Weights of a small mixture-of-experts language model, trained from scratch on English Wikipedia.
Size: 16 layers, 9.15M parameters.
Experts: 32 ReGLU neurons an expert, 2 picks a token, a sigmoid router, a shared expert of 64 neurons.
Below are experts of layer 6 (counted from 0) of a mixture-of-experts language model. Rows are named router (the router's row for the expert), gate (a neuron's input weights, with its number), up (a neuron's input weights, with its number) and show model dimensions 0-127. Each number is 50 + 12 x the weight over its row's rms, rounded and kept within 0 to 99.
Before each expert's rows: a language model's description of what the expert responds to. This comes from a sample of Wikipedia text that the model never trained on.

# expert 18
What it handles: Second or third pieces of a word right after its first letter, like c in Scientific, oth in Gothic, ann in cannot, dec in decide.
router:57 37 47 51 50 70 53 56 38 52 32 50 61 63 69 52 51 50 41 49 83 42 41 55 35 36 41 47 46 53 54 60 34 63 54 51 65 60 43 54 33 53 55 71 66 63 45 51 44 25 59 46 79 41 48 29 52 34 60 41 44 51 44 24 43 59 56 49 55 61 41 49 48 38 25 61 44 53 48 43 55 32 56 40 39 45 42 33 43 65 27 73 59 56 33 70 38 47 66 31 46 51 63 62 63 66 54 49 54 45 75 32 58 38 45 64 52 68 34 33 35 48 54 50 58 48 47 76
gate0:56 55 85 64 62 46 36 52 47 50 38 56 67 37 61 49 52 35 59 32 42 60 79 53 53 43 64 40 63 64 39 52 39 54 44 36 68 68 56 59 53 40 57 63 43 49 65 55 36 48 55 54 68 44 57 61 35 52 45 54 48 51 56 58 42 37 47 48 48 53 28 42 62 63 28 47 33 67 43 52 66 47 60 61 48 63 13 35 43 41 43 55 59 43 49 45 56 50 31 49 37 48 46 34 55 63 73 35 35 52 67 70 43 55 54 74 66 69 48 42 32 56 52 58 56 51 71 76
up0:37 15 60 59 60 41 52 44 58 37 37 62 51 56 38 42 56 63 55 42 57 36 33 57 49 66 46 63 34 61 57 54 29 69 45 49 45 58 68 50 41 55 35 55 70 40 53 51 41 47 53 50 45 23 87 44 57 49 65 58 51 55 65 51 46 60 44 62 32 45 75 34 62 52 53 41 43 54 31 42 46 65 55 64 42 71 40 44 33 41 48 42 43 58 69 61 77 52 60 48 59 59 40 54 44 71 58 80 52 40 64 57 30 47 52 34 56 52 49 57 55 65 41 50 44 39 43 29

# expert 19
What it handles: Second part of compounds and content nouns, e.g. house-h-olds, With-in, st-ruct-ure, plus topic nouns like death, century, music.
router:55 43 44 52 48 63 61 54 38 56 27 57 51 66 60 57 57 52 38 63 69 33 32 46 35 25 46 46 35 55 41 66 30 52 60 68 69 53 53 48 25 56 49 69 81 63 44 51 41 39 55 43 74 40 42 35 58 36 57 37 38 57 56 37 39 64 52 52 56 58 43 61 43 43 26 63 55 48 46 41 45 35 47 30 43 37 56 30 43 61 36 66 58 52 41 74 36 46 52 38 57 58 65 75 66 61 48 61 60 41 65 40 51 35 42 62 40 65 36 38 37 45 50 58 62 55 42 66
gate0:48 43 47 61 48 52 31 30 50 47 40 34 47 54 43 58 39 41 43 45 48 50 66 30 50 38 68 49 53 52 41 39 47 37 68 68 78 65 42 34 49 54 70 64 56 71 55 28 58 46 51 57 38 65 67 52 54 56 46 76 65 42 37 75 50 56 37 59 49 52 35 54 55 77 50 37 66 85 44 53 67 48 53 69 57 36 63 47 68 69 58 57 52 43 42 58 42 77 44 18 53 52 63 45 46 40 56 49 46 58 36 52 53 41 45 36 46 54 53 38 52 75 61 41 42 54 43 55
up0:45 56 71 37 42 83 38 40 60 48 55 30 41 56 45 68 35 46 42 61 55 28 65 80 56 35 34 47 54 44 60 42 42 29 69 57 41 43 37 51 54 48 27 46 48 61 20 47 46 36 48 40 35 51 48 40 43 55 45 41 57 50 77 61 64 58 33 41 25 65 37 53 44 55 38 38 58 50 22 50 57 63 60 39 63 39 45 39 51 48 46 48 53 54 48 58 62 47 53 32 48 65 56 74 38 40 50 77 61 59 38 60 52 55 55 60 47 51 41 47 48 59 57 33 72 56 42 39

# expert 11
What it handles: Short vowel or letter fragments inside names and foreign words, like Jan-ata, Chev-ro-let, La, accented í, ó, ü.
router:54 44 50 40 50 57 57 58 47 44 29 48 46 67 64 62 63 50 40 71 52 37 33 45 49 32 47 49 34 64 42 69 37 61 55 64 71 51 66 34 19 51 56 85 76 58 49 54 43 42 68 47 68 48 49 31 52 58 52 34 40 60 50 43 40 78 50 41 61 54 51 65 42 39 29 54 53 43 37 38 40 42 49 45 48 46 48 29 47 58 43 67 61 44 41 66 35 47 52 39 59 49 66 73 50 57 53 47 59 35 63 34 47 36 44 70 28 59 32 42 37 42 48 62 52 54 42 70
gate6:39 71 79 21 71 46 61 47 53 57 33 46 45 21 40 73 41 41 57 62 43 57 64 49 41 55 52 51 56 54 53 49 34 65 47 54 37 53 55 37 52 27 55 61 44 68 56 56 58 38 49 42 54 57 49 59 50 80 30 73 67 65 36 65 50 51 63 35 49 55 68 43 54 35 53 58 41 26 58 60 50 51 48 59 62 62 30 51 70 51 56 61 50 62 55 42 50 59 36 40 23 27 56 40 39 47 47 45 59 50 44 56 30 36 77 69 38 59 55 50 54 40 50 48 40 42 46 47
up6:30 62 37 31 57 41 48 57 27 27 49 51 64 32 51 60 51 63 44 41 74 49 56 45 66 47 36 37 66 30 48 60 51 51 47 42 39 27 37 53 54 55 47 49 45 54 38 44 63 61 61 39 71 73 41 37 82 66 46 60 44 49 70 48 42 57 48 52 39 24 43 37 41 64 47 66 65 61 54 64 51 68 37 49 35 47 59 56 35 57 67 48 47 34 42 46 44 83 63 56 44 45 48 62 63 51 53 31 57 64 54 45 62 53 57 54 47 53 40 68 39 49 45 49 54 68 78 60

# expert 23
What it handles: Single initial letters beginning a word after a line break, quote or pipe, like S-enior, O-wnership, D-irected, n-ormal.
router:52 50 44 38 51 44 56 72 46 53 44 55 54 67 57 49 51 55 38 57 69 24 39 47 42 37 45 49 45 65 36 60 60 42 60 55 66 55 51 54 48 42 30 79 80 45 46 40 38 34 53 44 55 38 51 38 52 38 50 45 42 45 73 41 35 70 70 48 54 48 56 55 48 32 29 50 49 54 38 54 43 49 62 08 41 24 55 14 53 63 49 66 64 40 49 77 36 45 63 55 49 35 23 53 53 67 42 49 54 41 53 38 52 35 45 55 45 49 46 41 51 38 48 47 52 48 31 56
gate0:38 46 43 38 53 58 38 66 50 54 52 49 42 35 51 39 48 49 50 57 19 31 51 66 33 50 39 61 27 53 53 42 71 28 75 49 45 58 78 47 35 24 61 66 59 63 48 60 66 48 49 52 34 57 54 42 48 68 54 49 60 60 52 46 70 33 64 41 36 54 44 30 38 46 58 45 52 54 66 58 38 33 72 40 80 46 31 41 49 54 51 31 68 46 39 34 38 45 47 53 47 41 51 58 25 57 62 37 51 48 41 53 54 48 58 37 59 64 71 66 50 57 61 54 47 56 40 27
up0:42 56 62 60 44 63 36 55 55 48 58 41 61 49 56 30 27 49 63 71 41 42 52 48 51 66 60 52 35 54 57 51 36 74 35 54 41 64 52 73 40 77 39 47 63 61 36 46 43 63 64 71 60 46 64 50 46 58 58 65 62 47 14 43 54 47 33 75 49 59 33 64 50 55 36 54 53 51 66 71 34 46 37 68 70 38 59 53 43 57 47 39 58 63 46 47 42 41 52 28 44 57 53 49 43 56 61 34 39 63 32 50 50 51 52 76 43 56 42 61 53 48 41 63 46 42 15 38

# expert 17
What it handles: Subordinators like that, because, when, since, and word-start pieces like con, str, cre, inter, plus table-separator pipes.
router:56 42 42 48 46 63 59 57 39 58 28 55 47 67 65 59 57 53 36 66 72 33 36 45 38 29 44 44 33 57 40 60 35 57 63 66 66 52 53 48 21 59 51 69 77 56 40 55 44 42 56 43 74 39 43 34 62 36 55 36 42 56 59 33 40 66 49 56 56 60 46 66 43 39 23 61 52 47 45 36 43 38 49 32 36 39 51 33 44 62 39 67 62 52 36 73 35 44 56 39 54 57 58 74 66 61 48 56 62 41 66 41 55 39 41 64 37 66 37 37 39 44 49 55 59 53 41 69
gate0:50 49 60 57 52 33 11 49 58 55 44 42 56 41 56 44 51 28 57 48 65 55 46 44 37 37 44 56 67 44 30 39 58 54 61 49 34 44 24 68 56 45 66 58 45 58 59 45 40 66 49 21 63 40 54 55 26 79 40 48 56 59 68 56 37 64 73 36 37 48 53 36 48 47 73 32 40 69 46 68 26 47 52 48 59 60 32 47 53 39 44 53 39 48 41 45 53 76 42 45 52 62 41 63 44 37 55 31 57 72 46 65 67 45 47 71 56 44 40 43 61 49 50 55 56 61 50 55
up0:50 19 33 48 73 48 16 55 35 41 66 42 52 66 61 64 53 57 59 50 49 40 34 52 27 51 62 54 60 58 45 39 67 36 51 61 51 39 56 33 45 56 58 49 48 55 41 34 62 40 49 82 49 52 36 66 47 48 68 37 57 40 51 64 44 50 55 20 69 52 43 51 36 40 42 63 21 58 40 42 64 40 43 57 38 44 60 39 66 40 28 37 52 35 63 58 49 38 45 67 56 45 26 52 62 56 45 51 42 49 42 49 61 41 41 38 53 52 55 61 30 42 50 53 72 32 42 52

# expert 25
What it handles: Auxiliary verbs, pronouns and connectives in running prose, e.g. was, were, had, been, his, plus include and including.
router:62 44 39 52 52 58 67 44 53 44 32 42 51 63 62 58 61 62 37 44 77 32 41 49 29 28 48 42 39 51 48 58 48 76 47 64 65 33 44 50 36 62 40 68 76 55 54 52 45 47 55 35 73 59 38 31 69 43 70 36 52 64 63 57 46 70 59 54 49 59 34 55 46 51 36 51 60 37 49 37 50 42 47 38 52 28 59 26 47 59 53 61 57 44 32 64 36 48 57 32 49 43 51 73 82 61 57 65 56 39 64 45 55 53 40 67 40 68 48 38 47 49 47 62 63 58 43 65
gate0:63 40 54 58 50 32 64 32 67 32 58 48 50 40 63 37 65 34 55 35 62 52 62 63 59 55 45 38 57 35 67 47 59 65 47 47 53 42 31 57 59 30 40 51 42 60 18 60 66 52 20 39 64 52 80 54 64 55 48 70 46 56 65 66 69 51 71 53 68 42 42 48 52 46 77 38 64 30 53 51 61 45 53 49 59 68 45 59 62 45 50 36 33 55 64 42 36 40 39 39 35 35 34 57 58 45 49 52 63 54 37 47 42 58 42 34 56 51 67 30 60 53 48 41 55 37 38 46
up0:60 42 42 40 47 35 46 36 59 36 66 42 61 66 43 49 54 41 56 43 33 45 55 60 48 74 40 28 79 59 29 30 55 44 57 57 52 58 54 36 50 24 41 38 51 56 51 47 41 54 48 38 50 55 56 55 50 65 34 64 41 37 68 60 64 44 64 51 59 43 46 62 47 53 20 42 43 25 67 36 68 62 40 55 51 56 52 41 54 54 49 35 57 53 61 68 57 32 53 47 63 57 53 48 33 59 74 18 53 38 50 38 56 63 46 71 62 48 59 46 53 32 63 31 66 49 41 74

# expert 5
What it handles: Digits, percentages and pipes inside statistics tables, plus infobox label pieces like Country, Born, Coordinates, No.
router:52 39 41 43 35 61 56 64 34 62 28 55 45 58 60 57 59 55 33 65 81 29 40 48 39 28 45 49 38 52 39 65 37 60 60 67 67 52 55 45 27 63 47 71 74 55 46 56 42 47 62 45 70 49 44 33 69 35 52 41 44 61 60 33 44 73 57 54 57 56 45 62 43 42 28 62 53 44 43 33 45 37 54 31 36 39 56 37 50 64 37 65 57 49 40 69 34 47 56 48 53 58 68 74 62 61 51 60 63 44 69 38 47 46 47 70 35 61 39 40 46 44 47 54 53 56 32 67
gate0:50 54 28 30 48 54 26 36 60 40 29 70 41 34 47 30 58 59 38 51 51 29 48 62 37 41 58 31 72 59 45 44 64 48 34 55 61 46 55 40 59 49 45 45 67 51 49 25 60 53 59 51 49 54 55 56 49 44 20 55 46 49 46 71 59 42 39 47 34 38 61 54 55 35 61 40 41 45 49 44 67 69 60 67 71 51 62 56 41 50 65 38 58 32 46 44 49 67 51 68 37 69 59 46 48 20 53 46 59 53 61 60 56 60 72 68 33 41 57 33 59 60 40 42 37 50 45 76
up0:53 72 63 51 68 58 39 37 22 52 49 41 25 61 31 62 75 74 43 56 52 35 52 57 36 41 37 43 53 35 22 68 61 46 53 45 52 45 34 67 59 62 41 51 39 51 30 51 53 53 40 68 59 50 55 32 78 63 31 46 45 56 59 54 51 58 54 46 30 56 57 42 50 37 43 50 55 34 41 59 55 60 50 62 40 69 46 61 44 48 42 27 68 69 73 34 55 54 54 40 54 53 30 39 62 34 61 44 30 42 37 57 37 37 57 41 39 51 47 50 41 51 32 58 49 46 37 37

# expert 10
What it handles: Suffix pieces like -ed, -est, -th, plus direction words (West, north) and past verbs (began, built); frequent in Medalists, Medal record.
router:48 42 47 46 52 59 58 56 40 51 35 46 44 66 61 51 54 53 31 58 69 27 29 40 39 18 41 54 36 54 56 67 38 49 67 64 63 49 57 50 27 53 43 58 79 66 45 63 50 35 53 44 65 37 42 35 49 47 55 39 44 54 62 25 44 72 39 56 50 51 55 68 44 48 23 61 45 45 50 41 46 36 50 26 53 38 53 38 37 64 39 76 58 54 37 67 35 42 42 44 45 69 53 69 71 64 44 65 67 46 68 32 52 53 47 59 51 61 37 42 38 50 44 56 59 48 53 71
gate1:43 70 69 64 57 60 43 60 54 34 23 36 57 42 47 42 45 63 53 32 58 41 34 45 78 62 37 65 35 58 65 45 70 44 58 62 42 23 56 36 49 54 20 40 32 39 54 61 71 58 31 61 22 72 59 43 39 60 53 35 42 46 49 41 55 66 37 33 38 44 50 34 60 60 47 37 54 48 70 54 51 65 52 35 45 49 51 43 52 58 58 52 47 62 64 54 71 37 31 54 45 57 44 44 53 42 48 36 70 60 42 45 59 44 53 37 64 53 49 57 39 45 38 51 42 35 72 46
up1:51 65 39 55 59 48 38 61 46 50 62 57 28 72 68 78 68 50 39 34 56 43 53 40 51 42 52 67 45 54 53 52 49 69 42 30 42 44 34 51 48 35 59 63 22 64 52 28 61 51 43 54 28 54 33 32 45 56 45 39 57 67 24 49 46 32 46 48 47 77 51 48 44 32 35 68 48 42 23 54 51 53 54 44 61 68 43 36 67 43 39 66 51 69 62 32 69 68 48 69 47 50 46 47 49 56 56 61 27 42 59 61 28 54 57 55 43 48 51 50 38 29 49 51 51 59 46 56

# expert 15
What it handles: Suffix pieces ending nouns, especially plurals and -ation, like sources, dimensions, theorists, species, plus ee in See also headings.
router:47 43 54 55 48 66 51 70 49 63 53 63 43 68 62 56 50 52 42 35 81 42 53 40 46 27 50 46 36 57 30 56 32 72 67 88 53 55 57 56 34 43 35 52 55 59 40 49 31 56 59 44 84 41 59 48 55 29 47 38 44 45 45 39 32 66 30 45 59 54 21 56 46 50 39 56 53 31 46 27 42 33 54 43 44 52 64 44 48 59 36 57 55 64 30 66 34 57 61 53 43 55 58 53 47 41 41 44 53 41 57 46 36 44 53 78 33 61 33 38 57 46 59 38 53 53 48 54
gate0:43 65 49 59 41 58 56 78 44 58 55 55 36 34 60 57 36 54 63 24 44 72 49 42 75 45 58 58 42 49 30 74 39 63 44 65 55 67 51 25 56 58 34 39 49 50 47 60 44 54 51 47 68 40 81 67 35 53 40 45 60 54 68 29 65 38 50 49 60 47 47 40 36 73 74 52 19 48 68 53 56 52 54 43 52 49 48 38 57 50 49 36 39 31 36 53 48 63 51 46 45 54 61 48 49 22 54 49 42 49 47 48 53 52 62 48 59 51 73 53 54 72 36 42 47 39 75 56
up0:58 47 38 41 43 46 39 40 39 39 34 59 36 62 39 40 63 30 39 62 39 34 52 58 44 46 61 44 37 61 59 56 58 36 41 38 56 60 38 19 54 72 65 69 77 55 49 49 53 52 37 57 59 46 28 40 33 44 40 47 43 73 54 55 51 50 41 51 55 37 72 31 30 63 43 69 66 59 49 51 64 60 59 27 37 40 40 47 66 58 64 61 55 42 54 40 56 60 48 43 51 41 41 46 61 66 15 36 52 34 34 55 61 59 58 54 54 33 58 52 64 31 50 48 57 64 46 72

# expert 1
What it handles: Digit pieces inside years and counts (1988, 1085, 849), plus "of" in titles like Hall of Fame and fragments of names in lists.
router:53 39 39 49 49 55 65 59 38 58 21 55 44 66 61 57 54 49 38 65 73 31 40 47 40 28 48 49 39 56 47 61 28 58 62 70 68 50 54 46 22 64 51 67 79 57 44 57 48 43 57 43 76 40 45 35 61 46 58 34 39 53 52 33 40 62 45 58 59 56 47 65 45 44 27 60 53 47 51 38 43 40 47 31 46 41 55 32 40 64 41 67 66 46 34 69 33 46 53 43 62 61 60 76 58 60 43 54 62 42 66 41 52 41 37 61 37 65 32 34 36 45 55 57 58 54 42 70
gate1:38 39 51 54 52 53 48 55 71 48 49 54 68 35 43 40 40 37 69 65 39 62 43 45 78 62 73 59 64 54 51 37 51 60 47 57 48 52 38 63 62 25 57 65 55 55 40 35 56 51 41 51 55 57 61 43 65 64 48 32 51 26 54 39 49 25 39 50 61 56 58 41 43 56 37 56 63 65 47 66 47 56 18 36 51 41 49 55 71 29 49 60 35 60 64 53 40 62 23 53 51 52 61 30 55 54 58 64 57 72 52 39 46 51 44 64 38 37 71 51 61 39 49 54 84 44 67 53
up1:62 27 38 81 71 69 51 43 40 29 38 42 51 53 44 70 42 34 61 52 65 60 46 71 61 50 46 57 65 54 52 33 44 33 47 45 40 44 63 46 38 25 53 62 60 56 26 72 25 46 41 46 48 44 67 50 64 57 60 48 45 40 45 60 50 31 51 68 40 52 51 65 75 56 68 42 46 49 49 43 66 52 46 42 48 43 41 50 37 47 59 58 39 54 44 64 62 52 31 53 56 55 33 56 64 50 41 67 64 65 30 42 58 63 42 48 26 75 53 45 58 46 46 66 63 57 59 31

# expert 4
What it handles: Middle syllables of common words before suffixes like -ed, -ing, -ation, e.g. ev-al-uated, bil-ateral, feder-al, ch-all-enge.
router:57 47 45 50 50 46 61 41 40 57 24 51 74 57 52 48 54 50 32 75 59 29 49 45 41 28 46 46 38 46 46 45 33 51 50 75 70 54 51 50 34 59 66 51 74 57 47 55 45 44 56 51 63 29 46 36 61 32 56 41 43 43 68 49 32 69 49 65 52 56 53 65 45 40 21 68 49 61 43 26 50 36 43 41 54 53 60 43 45 56 40 66 71 42 61 69 35 52 69 40 57 72 55 65 73 65 55 56 67 37 69 47 58 43 32 65 32 59 54 43 42 36 56 55 51 55 38 53
gate1:53 62 63 46 71 40 49 57 41 72 57 42 50 45 56 27 55 32 30 42 69 62 56 58 59 47 72 69 47 36 53 35 30 44 57 68 70 39 47 55 47 35 76 47 35 61 52 56 56 55 35 73 49 45 65 58 60 48 57 39 76 28 66 68 40 54 43 69 55 31 62 48 52 50 52 41 61 43 42 45 45 43 58 39 65 58 57 65 64 55 70 43 31 38 60 34 38 39 40 58 56 50 44 31 69 32 64 55 54 45 54 54 31 61 45 49 41 65 64 32 64 33 49 56 43 52 38 53
up1:39 49 47 63 65 59 60 70 42 26 53 61 31 64 27 39 56 63 50 57 59 49 54 64 54 64 75 65 38 37 51 53 54 55 58 53 61 49 24 47 56 33 25 50 42 53 39 41 43 52 62 61 48 69 39 39 49 47 67 55 54 70 31 29 56 62 44 31 48 69 42 38 39 42 39 40 49 47 43 67 54 46 41 27 37 34 66 46 44 47 26 53 47 63 31 36 57 37 47 75 56 62 61 50 51 59 50 43 33 53 52 48 56 37 57 48 53 53 51 41 56 40 44 61 35 15 64 71

# expert 16
What it handles: Inner or closing pieces of foreign place and person names and common words, e.g. Qu-it-o, Qu-it-man, Stor-ies, papac-y, Dedic-ation.
router:53 49 35 42 47 59 63 52 47 60 29 63 40 63 58 58 60 54 31 64 71 32 40 49 33 28 47 48 31 51 45 53 37 54 58 60 74 58 63 59 20 65 49 63 71 61 45 58 48 48 58 39 61 44 50 33 59 36 58 25 49 56 58 29 46 62 48 51 56 62 36 61 53 42 18 51 42 38 47 47 43 36 59 30 34 32 48 37 40 59 48 61 57 48 48 76 40 42 61 48 62 50 67 73 71 58 41 59 60 42 61 39 51 43 45 61 39 66 44 45 34 44 37 54 60 65 43 70
gate1:59 44 32 40 63 27 31 45 60 41 59 76 59 34 45 53 63 32 56 50 51 62 53 49 54 55 33 54 51 49 53 58 46 45 47 52 64 53 54 69 63 45 45 63 41 64 29 52 52 42 51 62 70 49 61 75 32 57 50 32 43 52 51 80 67 53 55 44 50 53 75 47 67 48 53 45 58 66 67 67 55 65 86 44 49 43 54 31 51 50 52 88 61 53 66 57 60 54 45 62 27 40 58 54 58 44 49 42 58 69 42 61 28 71 56 31 48 57 50 48 52 55 50 61 48 48 38 45
up1:49 48 50 55 46 54 70 56 45 60 58 57 55 43 38 56 37 68 45 49 36 63 47 16 48 44 64 37 39 59 33 40 28 51 39 31 35 46 47 53 43 44 40 34 12 64 72 21 39 52 36 34 40 51 33 47 52 43 23 58 57 43 60 46 57 42 35 55 62 61 34 22 41 55 34 44 65 68 48 44 62 51 62 53 60 45 52 42 55 28 60 49 52 71 48 56 32 53 27 60 49 41 42 63 56 43 39 53 37 51 39 45 61 44 64 48 32 64 44 46 49 47 66 62 48 59 32 46

# expert 2
What it handles: Prepositions and linking words after nouns or participles, like of, in, by, between, from, plus colons after infobox field labels.
router:65 38 28 53 43 44 67 44 38 54 34 71 49 58 55 56 53 45 39 55 52 38 24 40 46 31 33 41 52 58 27 42 50 34 63 59 55 51 17 47 52 60 51 60 70 55 46 39 48 56 50 33 66 42 43 36 50 53 46 51 42 70 48 29 31 69 29 66 52 57 42 39 51 58 24 45 40 45 47 48 54 46 44 51 41 52 35 48 55 63 54 51 57 54 48 45 69 54 60 27 62 33 53 77 77 60 41 56 66 53 72 58 50 39 36 46 40 54 34 34 40 52 54 71 46 54 26 64
gate5:44 62 71 50 46 44 47 35 50 54 47 44 74 50 23 35 41 43 63 43 36 37 41 35 74 61 67 47 70 38 51 60 55 52 73 53 45 46 58 31 76 34 47 57 37 24 43 40 44 62 59 40 48 55 44 42 63 50 65 51 69 36 62 54 55 38 56 47 58 36 49 34 69 53 53 37 40 63 42 38 48 49 64 47 40 26 41 55 54 41 44 34 48 65 47 33 56 57 64 64 54 43 40 64 26 69 49 49 68 66 61 47 39 48 51 40 55 39 54 61 85 38 51 60 59 56 62 67
up5:35 49 39 37 37 86 51 55 59 31 50 33 67 56 75 41 33 53 52 36 53 54 73 67 66 72 56 57 43 44 68 38 29 51 39 50 64 63 74 54 40 40 44 43 39 42 58 48 61 39 52 42 59 37 60 46 50 52 43 41 61 50 57 53 37 39 66 54 55 54 70 44 51 36 58 44 51 64 69 36 54 38 55 62 33 32 34 50 60 43 27 44 51 59 60 37 46 59 37 44 45 47 50 37 33 48 54 54 65 21 49 47 65 71 57 31 42 56 39 65 40 39 42 69 40 40 58 36

# expert 31
What it handles: Blank spaces before numbers in table cells after pipes, plus "the" after prepositions and words like since, warm, support.
router:57 46 41 50 51 61 67 58 37 56 27 58 53 62 64 64 55 54 38 63 64 31 38 47 37 29 38 42 43 57 48 62 34 54 60 71 66 55 51 45 26 58 51 68 77 52 41 54 43 44 53 41 75 47 39 40 61 42 55 34 39 62 60 34 50 67 53 59 57 56 41 59 41 38 19 60 53 47 51 33 47 40 50 36 42 33 53 33 42 68 42 67 67 55 40 71 31 42 57 45 55 58 61 71 69 54 45 53 60 41 68 41 57 40 43 63 35 64 36 35 30 46 50 58 58 52 38 71
gate0:31 27 62 40 42 22 52 43 48 58 45 53 47 66 39 35 47 55 56 48 33 49 44 58 63 44 36 35 64 54 33 65 48 45 39 67 36 48 48 48 22 45 50 41 61 53 51 45 69 51 41 65 49 63 56 75 42 54 18 70 40 50 56 39 37 49 60 36 28 28 53 27 55 54 56 53 58 36 54 57 61 43 39 51 58 52 62 66 73 21 53 45 46 56 68 72 41 46 42 58 34 54 37 24 47 43 68 54 36 51 51 70 43 45 52 42 50 53 32 56 40 33 37 40 46 51 53 56
up0:44 60 73 52 61 68 48 70 66 38 60 44 45 44 56 57 63 29 49 58 58 30 60 33 45 53 35 57 25 64 49 24 27 38 35 45 62 54 63 52 44 43 50 57 38 40 67 52 48 67 54 44 60 31 58 48 16 58 47 82 48 53 34 46 50 52 44 63 53 50 48 51 52 42 53 55 46 55 49 56 52 52 47 46 34 42 35 58 54 61 60 55 51 44 49 39 43 61 39 28 34 58 57 54 56 46 52 27 42 41 50 44 67 58 56 69 36 77 20 52 56 46 46 78 29 42 41 37

# expert 12
What it handles: Capital letters inside acronyms and country codes like LGBT, UZB, BC, plus nationality and institution words such as American, University, League.
router:61 46 46 53 37 63 53 47 39 56 35 45 57 74 63 54 60 54 34 62 64 40 34 52 39 32 42 44 36 62 44 62 40 67 53 75 72 48 59 54 33 65 47 75 85 52 44 59 43 45 52 39 75 38 41 40 52 39 66 48 39 54 59 36 42 59 49 60 50 56 48 71 46 39 30 58 49 50 54 43 42 37 31 35 39 34 54 34 41 59 37 73 69 37 48 58 33 43 59 37 59 46 62 80 58 63 54 54 66 45 64 44 62 42 53 63 33 67 50 38 55 45 43 59 65 53 46 65
gate1:52 64 51 53 34 44 52 47 64 44 53 56 47 69 29 24 44 50 68 31 40 56 61 71 60 59 67 28 61 62 55 59 48 60 37 50 42 50 43 50 70 39 42 38 73 37 52 48 62 65 47 68 40 49 64 60 41 50 50 51 57 68 39 58 61 57 47 66 51 36 36 44 55 57 64 29 47 46 52 45 56 61 32 41 59 50 44 30 41 79 33 52 60 46 59 30 67 57 51 56 51 29 55 55 43 48 89 57 57 55 76 51 53 62 57 38 43 42 76 56 57 56 36 33 45 63 45 52
up1:45 71 41 61 53 63 36 63 74 61 36 66 37 53 38 54 69 44 40 38 43 43 33 45 37 31 44 30 46 75 67 54 63 66 45 52 54 53 73 47 60 65 53 45 64 36 45 55 73 53 39 38 66 53 49 43 44 70 61 36 39 52 38 47 52 52 52 31 49 53 61 57 59 45 48 40 52 31 61 51 48 43 39 34 67 47 30 31 36 32 54 59 63 39 51 38 58 66 55 68 57 48 59 42 67 42 50 28 55 77 53 40 59 47 47 31 65 58 71 55 51 66 56 42 67 53 38 28

# expert 21
What it handles: Inner word pieces following a short starting piece, such as ist in Assistant, ous in Thousands, ail in Thailand, plus am, em, and commas.
router:56 44 40 45 48 60 56 58 43 63 29 51 46 64 67 61 58 53 36 64 75 33 31 46 36 24 48 39 31 55 42 67 36 58 60 66 68 55 51 46 24 63 53 67 70 58 46 55 46 43 56 43 73 40 45 32 60 34 57 34 40 57 57 33 39 67 47 56 59 58 47 61 49 41 26 62 53 49 47 35 46 35 53 29 48 39 52 33 46 58 40 66 60 54 36 72 35 41 58 39 51 56 62 68 71 63 46 54 60 41 66 41 53 40 39 62 34 63 30 42 34 41 48 58 61 54 42 65
gate0:31 87 44 57 70 57 26 38 59 63 45 63 52 47 48 29 42 42 55 40 38 27 46 34 38 60 48 64 60 63 54 31 27 50 53 44 49 42 45 45 34 50 57 53 42 51 49 73 62 38 46 59 77 44 73 29 43 55 57 39 57 46 56 52 34 63 68 52 50 35 50 52 62 68 58 45 38 43 52 54 46 47 46 49 80 60 52 44 65 47 42 32 40 47 63 49 79 52 55 50 43 39 52 29 75 48 45 55 62 74 36 53 39 46 69 58 38 41 51 46 33 60 53 60 50 52 52 42
up0:60 49 44 51 46 46 61 53 54 58 60 66 57 37 37 54 46 59 58 53 61 57 64 51 67 49 57 42 47 62 49 65 67 42 49 39 13 44 28 44 65 44 43 30 66 48 29 61 40 68 61 59 46 44 43 47 61 59 24 73 24 64 57 41 67 34 61 47 41 23 51 70 47 32 74 49 57 44 53 54 46 50 43 46 40 53 39 55 31 55 47 46 51 35 61 58 48 44 53 67 35 63 50 53 63 38 64 21 63 56 57 39 26 44 45 47 55 26 60 30 44 36 65 51 54 54 58 58

# expert 26
What it handles: Middle syllables of words split after a first piece, like mon-ot-ypic, m-ust, int-ensive, De-ut-schland.
router:50 42 41 56 46 60 61 53 49 55 35 53 41 64 61 51 58 51 38 59 70 37 33 46 30 34 47 47 37 55 40 57 34 67 61 69 68 57 54 46 24 64 43 62 79 59 44 51 46 38 54 42 70 42 44 31 59 40 52 41 38 56 53 34 35 67 51 55 58 62 48 70 44 42 25 60 49 47 39 39 34 34 43 29 33 39 48 30 45 58 31 67 57 40 48 71 43 44 56 46 53 63 60 76 76 62 48 59 59 38 68 35 54 44 38 68 43 61 37 35 44 49 44 55 57 55 46 69
gate0:41 50 58 34 53 44 54 52 52 50 37 66 49 79 61 44 56 35 42 38 41 56 44 42 55 35 42 47 46 74 51 31 78 75 57 50 50 53 53 80 65 32 57 58 34 63 41 55 46 49 46 54 52 41 60 50 39 39 62 45 53 54 56 67 51 38 73 44 42 38 57 55 64 43 36 40 28 47 47 57 62 48 47 43 72 61 41 38 41 41 45 43 48 54 53 35 50 63 50 62 37 60 64 77 77 16 65 55 55 60 53 70 37 36 33 50 55 59 68 52 52 50 59 37 67 52 77 45
up0:34 49 40 35 53 46 40 65 65 60 51 63 60 74 45 46 51 60 42 25 51 63 77 75 44 47 51 71 41 36 57 29 34 45 64 23 67 43 61 50 49 66 46 47 38 29 42 62 45 47 52 38 55 44 62 64 59 44 62 53 50 44 30 67 40 44 55 52 36 60 55 79 41 40 52 48 40 62 49 50 57 47 34 47 78 47 42 61 61 40 53 37 40 43 52 64 56 33 58 49 19 57 60 63 31 43 43 75 70 57 56 58 41 60 45 31 46 59 49 50 39 61 63 50 48 52 38 57